Weights of a small mixture-of-experts language model, trained from scratch on English Wikipedia.
Size: 10 layers, width 256, 160M parameters.
Experts: 48 experts in each of 10 layers, 1 pick a token.
Below are experts of layer 5 (counted from 0) of a mixture-of-experts language model. Rows are named router (the router's row for the expert), gate (a neuron's input weights, with its number), up (a neuron's input weights, with its number) and show model dimensions 128-255. Each number is 128 + 32 x the weight over its row's rms, rounded and kept within 0 to 255.
After each expert's rows: "gets" lists some tokens that make up at least twice as much of what it gets as of all text. This comes from a sample of Wikipedia text that the model never trained on. Tokens count by the router's weight.

# expert 5
router [120 131  94 160 187  71 136 108 167 163 117 147  77  32 129 158 103  93 141 116 129  95 122 180  86 133 108 117 102 156 110 153 131 139 125 148 101 116 113 125 108 142 127 169 113 134 218  75  64 156 137 128 155 131 112  83 162 113 107 121 119 118 146 142 117 137 154 127 109  51  98 150 139 106  64 178 122  67 104  86 127 166 134 135 172 165 127 122 180 116 129 100 128 180 127 161 149  87 147 173 176 147 127 130 119  97 154  77 118 154 143 152 189 132 150 114 180 191 109 208 142  86  55 133 140 188  76  83]
gate1 [124 140 126 122  96 137 129 148 154  93 130 143 130 135 127  97 188 106  89  90 135 134 141 149 163 144  54 134 108 114 157 169 107 106  93 120 165 145 148 131 205 140 169 152  52  84 131 122 116 100 132 161 120 103 117 130 166 116  88 169 141 133 100 109  34 129 100 130 109 113 132 205 168 156  98 229  89 132  94 171 106 147 196 146 154 151  84  77 181  92 159 137 121 150  80 139 139 142 110 167 173 137 205 160 206 127 160 114 142 156  94 123 172 105 165 144 153  92 100 134 114 138 128 107 107 178 157 146]
up1 [ 95 129 122  95 120 126 118 151 133 123 132  95 136 131 115 133 193 108 130  77 149 155 135 144 113 110 100 149 140  99 160 179  90 109  73 124 174 164 130 138 208 118 159 168  81 106  88  99 126 102  96 140 112 140 120 170 132  86  73 163  95  93 138  92  68 143  94 127 106 144  96 220 151 149  93 188 119 161 108 167 111 159 215 112 143 117 121 124 138  93 172 139 150 141  50 113  99 174  89 150 143 144 183 155 205 141 162 131 127 140  98 115 162 132 150 178 173 124 115 114  98 132 119  93 125 204 115 136]
gets: " U", "ia", "i", "y", "a", "ak"

# expert 7
router [ 46 127 155 142 152  91 192 165 125 115 117 143 126  92 118 171 162  71  96 124  95  92 156  96 146 141 141 130 101 148 150  74 130 112 133 155  87 103 114 139 117 186 123  84 131 151 117  97 115 165 125 158 142 162 134 143 129 138  85 135 109  82 143 142  98 147 125  82 148 122 110 111 191 128  84 142 111 142 131  89 157 168  80 130 167 113  98 157 126 121  65 181 153 139 100 114 129 124 156 134 117 129  98 138 182  76  79 141  87 151 114 112 166 116  59 119 143  91 190 135 106 124  92 103 156 119 142 155]
gate0 [180 117 150 130 119 139 153 152 111 110 103 185  92 125 127 124  75  98 155  68 131 130 167 176 157 136 142 138 150  83 102 144 162  83 148 128 151 132 175 159 161 149 118  91 131 162 122  70 175 147 150 111 124 127 140 168 110  92 110 164  78 124 115 114 156 104 149 127  92 122  85  91 154 158  85 157 112  93 143 139 104 153 140 136  65 112  63 113  95 122 177 191 167 129 151 124 153  85 104 142 136 123 156 172 134 163 124  96 115  70  69 117 120 180 131 159 145 106 143 124 203  99 107 161 152 131 157 126]
up0 [169 109 160 128 105 167 179 180 126 133  92 183 115 135 177 142 106 129 149  73 178 136 124 143 141 124 163 152  96  64  95 117 151  52 172 138 174 103 129 138 179 159  92  57 144 137 126  80 203 170 138 146 143 130 175 170  98 107 111 184  80  72 108 104 154 112 139 115 109 126  72 110 183 131  61 202  93 149 144 136 120 128 143 151  88 112  91 136 130 129 182 159 135  91 184 114 184 106 101 144 127  97 147 162 145 139 142 100 165  83  42 129 123 141 106 168 104 131 138 114 185  77 118 134 174 144 117 111]
gets: "on", " m", " cont", " con", " ex", " cons"

# expert 44
router [175 166  52 114 137 106 186 156 114 167 210 125 132 108 104 153 198 125 181 135 146 128 104 131  73 190 121  81 135 188 189 121 167  82 114 198 138  94 122 161  63  82 121 139 139 113 157 113 115 107  85 163 161 126  78 112 154 150 127 202 135 127 128 180 157 148 151  84 104 170 107  61 135 134  95 138 109 128 146  98 122 117 132  79  95 196  65 145 112 109 118  91 146 168  61 119 145  95 108 148 116 130 145  93 181 146 106  88  93 116 118  82 132 104 136 132 104 153  67 102 154 118 107 147 170 155 127 109]
gate0 [156 118 132 145 134 182 126  74  63  99 108 100 108  83 163 196 152  93 138 137 110 175 126  42  97 120 108 114 159 121 121 105 178 169  83 203 171 157 134 109 135 114  32 114 151 146 125  92  53 135 204 126 160 138  99  75 120 127 104  70 132  84 108 101 168 111 122 127  92 109 164 106 156 120 157 199 124 143 128 144 137 146 151 160 108 165  93 146 138  77 138 114  95 132 101 110  93 152 130 159 135 147 109 135  99 149 185 126 142 143 110  91  66 126 113 140  88 185 112 136 166 150 165 115 140 129 134 148]
up0 [168 112  81 136 118 182 105  77  38  95 166 161  73 105 146 168 136  82 130 126 118 136 132  67 145 146  92 103 123 185 141 119 177 106  85 169 167 125 153  66 150 117  90 154 145 179 133 135 119 104 122  75 141 114 194 111 124 144 156  75 153  85  77 133 166 135 113 168 113 111 110 152 156 114 140 163 144  72 117 180 134 124 142 115 110 115 122 140 169  99 104  65 122 132 110 127  79 147 111 123 149 161 146  86 159 159 188 103 125 181 101 114 102 156  92 125  72 113 119 175 151 119 139  67 117 167  96 175]
gets: " of", " of the", " for", " of ", "s of", ":"

# expert 41
router [125 148 162 118 195 100 150 128 112 173 109 147  63  99 108 169 171 133 113  97 111 168  96 130  90 137  82 139  72 140 143 113 135 112 143 118  48 161 136 169 130 126  97 149  83 162  88  89  98 141 147 119 152 142 147 126 153  98 104  93  63 114  87 112 113 134 101 123 121 124 101 137 116 105  87 129  37 105 178  86 110 137  88 149 117 148 155 132 131  95  99 159 206  94 107 148 171  69 168 137 143 121 107 122 152 128 156 112  85  91 165 142 176 155  93 103  99  88  74 143 142  54 130 113 156 151 173  73]
gate1 [ 37 112 176 130 135  99 142 141 131 146 169 133  80  42 173 168 120 136 109  94  86 172 135 122 135 143 163  54  84 124 139 117 109 147 101 121 131 133 135 133 148 124 156 119 143 173 144 165 151 153  88 118 138  98 121  61 127  53 134 109  85 130 112 136 100 103 116 152 118  79 159 153 130 132 199 116 211 163 143 133 125 105 102 107  98 126  99 148 167 141  61 127 103 121  91 145 228 110 109  99 135 158 136 164 117 127 127 178 116 135 156 174 123 144  76 122  64 119 122 107 136 133  81 107  86 112 135 118]
up1 [107 130 144  83 163 103 143 152 148 128 171  99 103  62 180 144 140 113 107  76  61 150 139 123 137 117 170  92 103 144 124  83 122  88 131 117 103 134 119 113 127 134 152  84 159 177 148 156 116 173  65  97 129  92 129  72 115 103 137 111 116 110 125 142 118 118 149 135 100  75 179 124 123 134 181 119 197 161 154 105 170  55 137 130  84 113 103 164 124 135  90 171 137 116 104 132 215 114  99 103 145 156 153 133 120 116 105 168 132 107 142 133  83 131  63 124 105 130 143 125 113 129 131 115 101 143 135 107]
gets: "er", ")", "a", "o", "en", "e"

# expert 45
router [ 90 100  98 134 204 124 164 113 105 107 135 165  87 168  82 124 140 160 124 164 115  90 158  89 147 114 214 121  85 136 166  66 152 148 123 128  74 149 150 141  92 122  96  98 126 134 193  87 146 144 138 115 129 171 135  64 147 157 119 136 110 111  65 143 115 130  60 114 179 130  78 171 151 153  94 102 101 109 102 130 169 140  68 100 100 136 112 137 151 107  82 118 117  93  93 100 137 138  74 112  81 118  96 100 179  93  93 119 116 108  74 120 100 104 115 137 116 125 186 129  85  80  99 168 142 153  55 102]
gate0 [134 124 103 170 128 171  90 204 161 124 180 150 103 208 154 121 124 154 104 140 112  86 145 146 124 123  68  97 102 114 119 134 137 143 160 115  69 125 120  90  74 114 108  98 108 170 169 172 124 127  82  79 175 143  73 159 102 138 183 122  84 164 116 170 144  60 129 146 101 108 133 131 138 130  99 120 122 112 138  89 116 118 114 135 159 124 147 118 139  91 123 138 157 129 137  83 187 124  84 155 149 180 126  97 148 126 122 146 126 206 117 105 121 169 160 106  80 116 117 156  79 146 113 131 123 135 108  87]
up0 [119 119 115 164 125 141 136 213 199 109 190 126 132 193 155 155 151 153  87 144 161  67 101 128 119 121  83 140  85 125 156 119 130 131 111 125  92 140 149 144 137 134 104 147 132 149 112 181 137 116  73  97 103 143  36 190 121 192 146 138  73 153 145 191 106 128 144  89  95 137 141 121 139 160  93 109 113  97 121 145 131 122 144 173 144  88  82  81 155 106 120 110 138 123 151 124 177 180  75 111 125 172 117  98 146  92 148 113 104 162 141  79  97 202 153 177 102 144 138 111  86 134  87 142  92  90  96 112]
gets: "im", "qu", "pl", " rel", " sp", " ag"

# expert 13
router [ 62 140  96 101 132 155 157 148 122 147 136 111 135 154 111 130 136  78 153  83 139 111 151  70 115 128 152 153 123 110  72 112 183 113 155 140 107 111 116 163 121 115 162 100 172  87 166 162 164 104 137 148 157  97  93 103 139 148 147 116 186 127 108  93  82 155 114 117 126  67  49 136 134 150  92 124  85 114 127 104 135 179 109  88 114 145  96 154 165  79  60 136 150 176 101 108 165  70 152 142 164 106 160  84 149 109 160 144  92 109 116 101  96 106 117 140 182 100 148 163 155  83  78 128 128 167 114 108]
gate0 [118  93 135  90 150 133 171 161 118 159 127 107  94 120 141 171 101 158 138 121 162 131 161 129  58 154 183  81 137  82 145  99 163 161 123 135 119 117 152 107 126 163 130 138 138  93 167 175 127  65 140  86 129 145 107 157 152  64 138 159  88 152 138 100 110 151 116 166  31 114 129 123 131 106 100 154 117 137  91 155 135 195 130 163 127 116 112 133 130 194 143 119 144 121 154 126 162 141 156 153 184 157 109 129 148 129 139 148 163 105  76  72 162 114 144 143 179 134 120 105 156 118 114  81 189 185 150 144]
up0 [103  93 115 103 133 115 158 156 122 164  99 145 117 100 144 188 107 115 123 121 155 113 152 102  46 147 171  75 146  79  97 117 162 141  96 138 137 133 168 119 104 151 126  97 156  93 124 155 103  69 127 108 123 121  94 185 151  55 121 167 113 146 106 111 119 126  99 151  47 129 144 121 108  73  76 143 147 175  92 139 150 173 151 121 112 134 150 143 168 165 127 135 100 134 155 138 162 131 168 134 166 164 115 132 145 123 129 144 149  94  44  67 137 129 105 130 139 154 120  84 128 146 107 106 167 151 129 164]
gets: " the", " a", " The", ", the", "The", " an"

# expert 37
router [111 181 109 142 150 135 162 156 136 166 153 189 143  78  83 133 111 134  83 103 141 116  90 136 116 100 155 120 115 175 144  88 189 118 135 156 123 129 143 100 171 182 118  81 120 101 113  93 124 182 120 127 126 128 107 147 134 180 150 159  76 156  90 109 168 173  97 152 150 137  84 125 151 101 112 146 109 104  98 104 120 155 155 112  95 119 165 129 121  85 128 189 171 119 154 154 115 104 121 127 120  99 101 142  89 111  68  97 114 141  66 129 132 110 133 123 139 100 128 134 141 103 109 136 158 230 104 115]
gate2 [ 76 166 104 109 138 128 131 205 127 140 116 129 127 138 103  62 156  99 120 123 102 138 131 105 152 152 138 163 102 144 136 105 111  97 162  75 117 191 113 101 105 145 114 164 157 109 150  87 111 194 103 146 148 151 129 113 108 152 108 149 176 117 117 165 133 181 120 138 156 184 110 128 107 117 132 119 108 133  97 109 141 144 151 124 178 111 139 105 100 137 161  83  64 130 127  70 142 128 142 154 155 119 153 193 162 100 111  75 147 125  88 105 134 118 155 161  64 129  79 150  90 175 125 164 112 137 157 127]
up2 [ 79 145 121 105 105 142 120 174 151 116  99 106 118 135 111  83 119  91 107 174  81 128 150 107 141 182 100 184 126 130 156  73 128 118 147  76 142 146 167 132  92 148  77 136  76 146 142 108 104 164 109 139 184 163 159 136 111 164 118 150 165 101 125 182 142 152  99 145 135 179 164 109 105 114 136 132  97 134  74 108 120 136 142 112 161  86 125 102 117 140 156  84  51  97 158 103 127 171 128 182 135 105 198 194 141  86 123 101 124 114 121 101 143 143 151 168  78 147  99 160 112 177 131 156  92 189 116 167]
gets: "or", "al", "ce", "re", "cl", "to"

# expert 32
router [104 200 153 104 137 126 135 155 118 166 150 109 161  50  45 115 112 101 135 103 155 119 132 120  86 158 168  45 127 157 184 133 184  96 158 141 100 141 134 132 109 115 159  50 121 122  76 144 137 103  65 148 146 176  65  84  97 134  73 175 158 137 158 155 126 123 169  95 184 105 166 118 142 105  86 132 117  59  83 142 110 138  97 111 152 142  64 128 130 115  68 165 128 178  78  73 122 111 114 158 108  94 132 104 213 136 106  68 123 153 131  94 121  55 160 140  92 157 129 113 158 171 124 162 144 176 136 108]
gate1 [167  96 103 134 151 141  62 122 103 155 165 146 122 116 163 128 121 108 144 162 141 156 138  81 146 130 142  86 107 168 133 119 120 115 150 143 150 152 121 161 110 151 119 143 170  59 141 142  59 155 152 125 157  98 155 135 118  42 136 146  87 115 192 108 142  92 178  95 152 145 110 202 126 155 131 118 112 155 176 149 159  96 133 140 104 139  88 137 133 136  96 156 161 101  92  97 123 139 163 144  67  93 102 179 129 231 129 121 158  99 174 183 162  83  94 150 133 142 115 149 103 154 177 102 124 204 129 118]
up1 [151  82 140 142 135 127  95 154  89 142 167 171  79  96 178 148 101 102 142 169 155 150 132  96 122 107 149 101 113 147 137  98 182 104 153 111 158 183 125 130 102 134 172 156 168  91 149 197  52 156 109 135 157 154 159  95  91  49 128 133  84  82 165  89 158 141 172 145 161 137 168 183 134 151 162 140 125 170 173 139 160  98 158 161  82 163 111 161 149 120 126 141 116 105 112 110 113 122 142 149  68 113 107 188 114 201 137 132 173  85 167 159 146 109  65 181 118 148  85 154 105 132 190  96 128 156 107 104]
gets: " in", " in the", " on", " at", " in ", " from"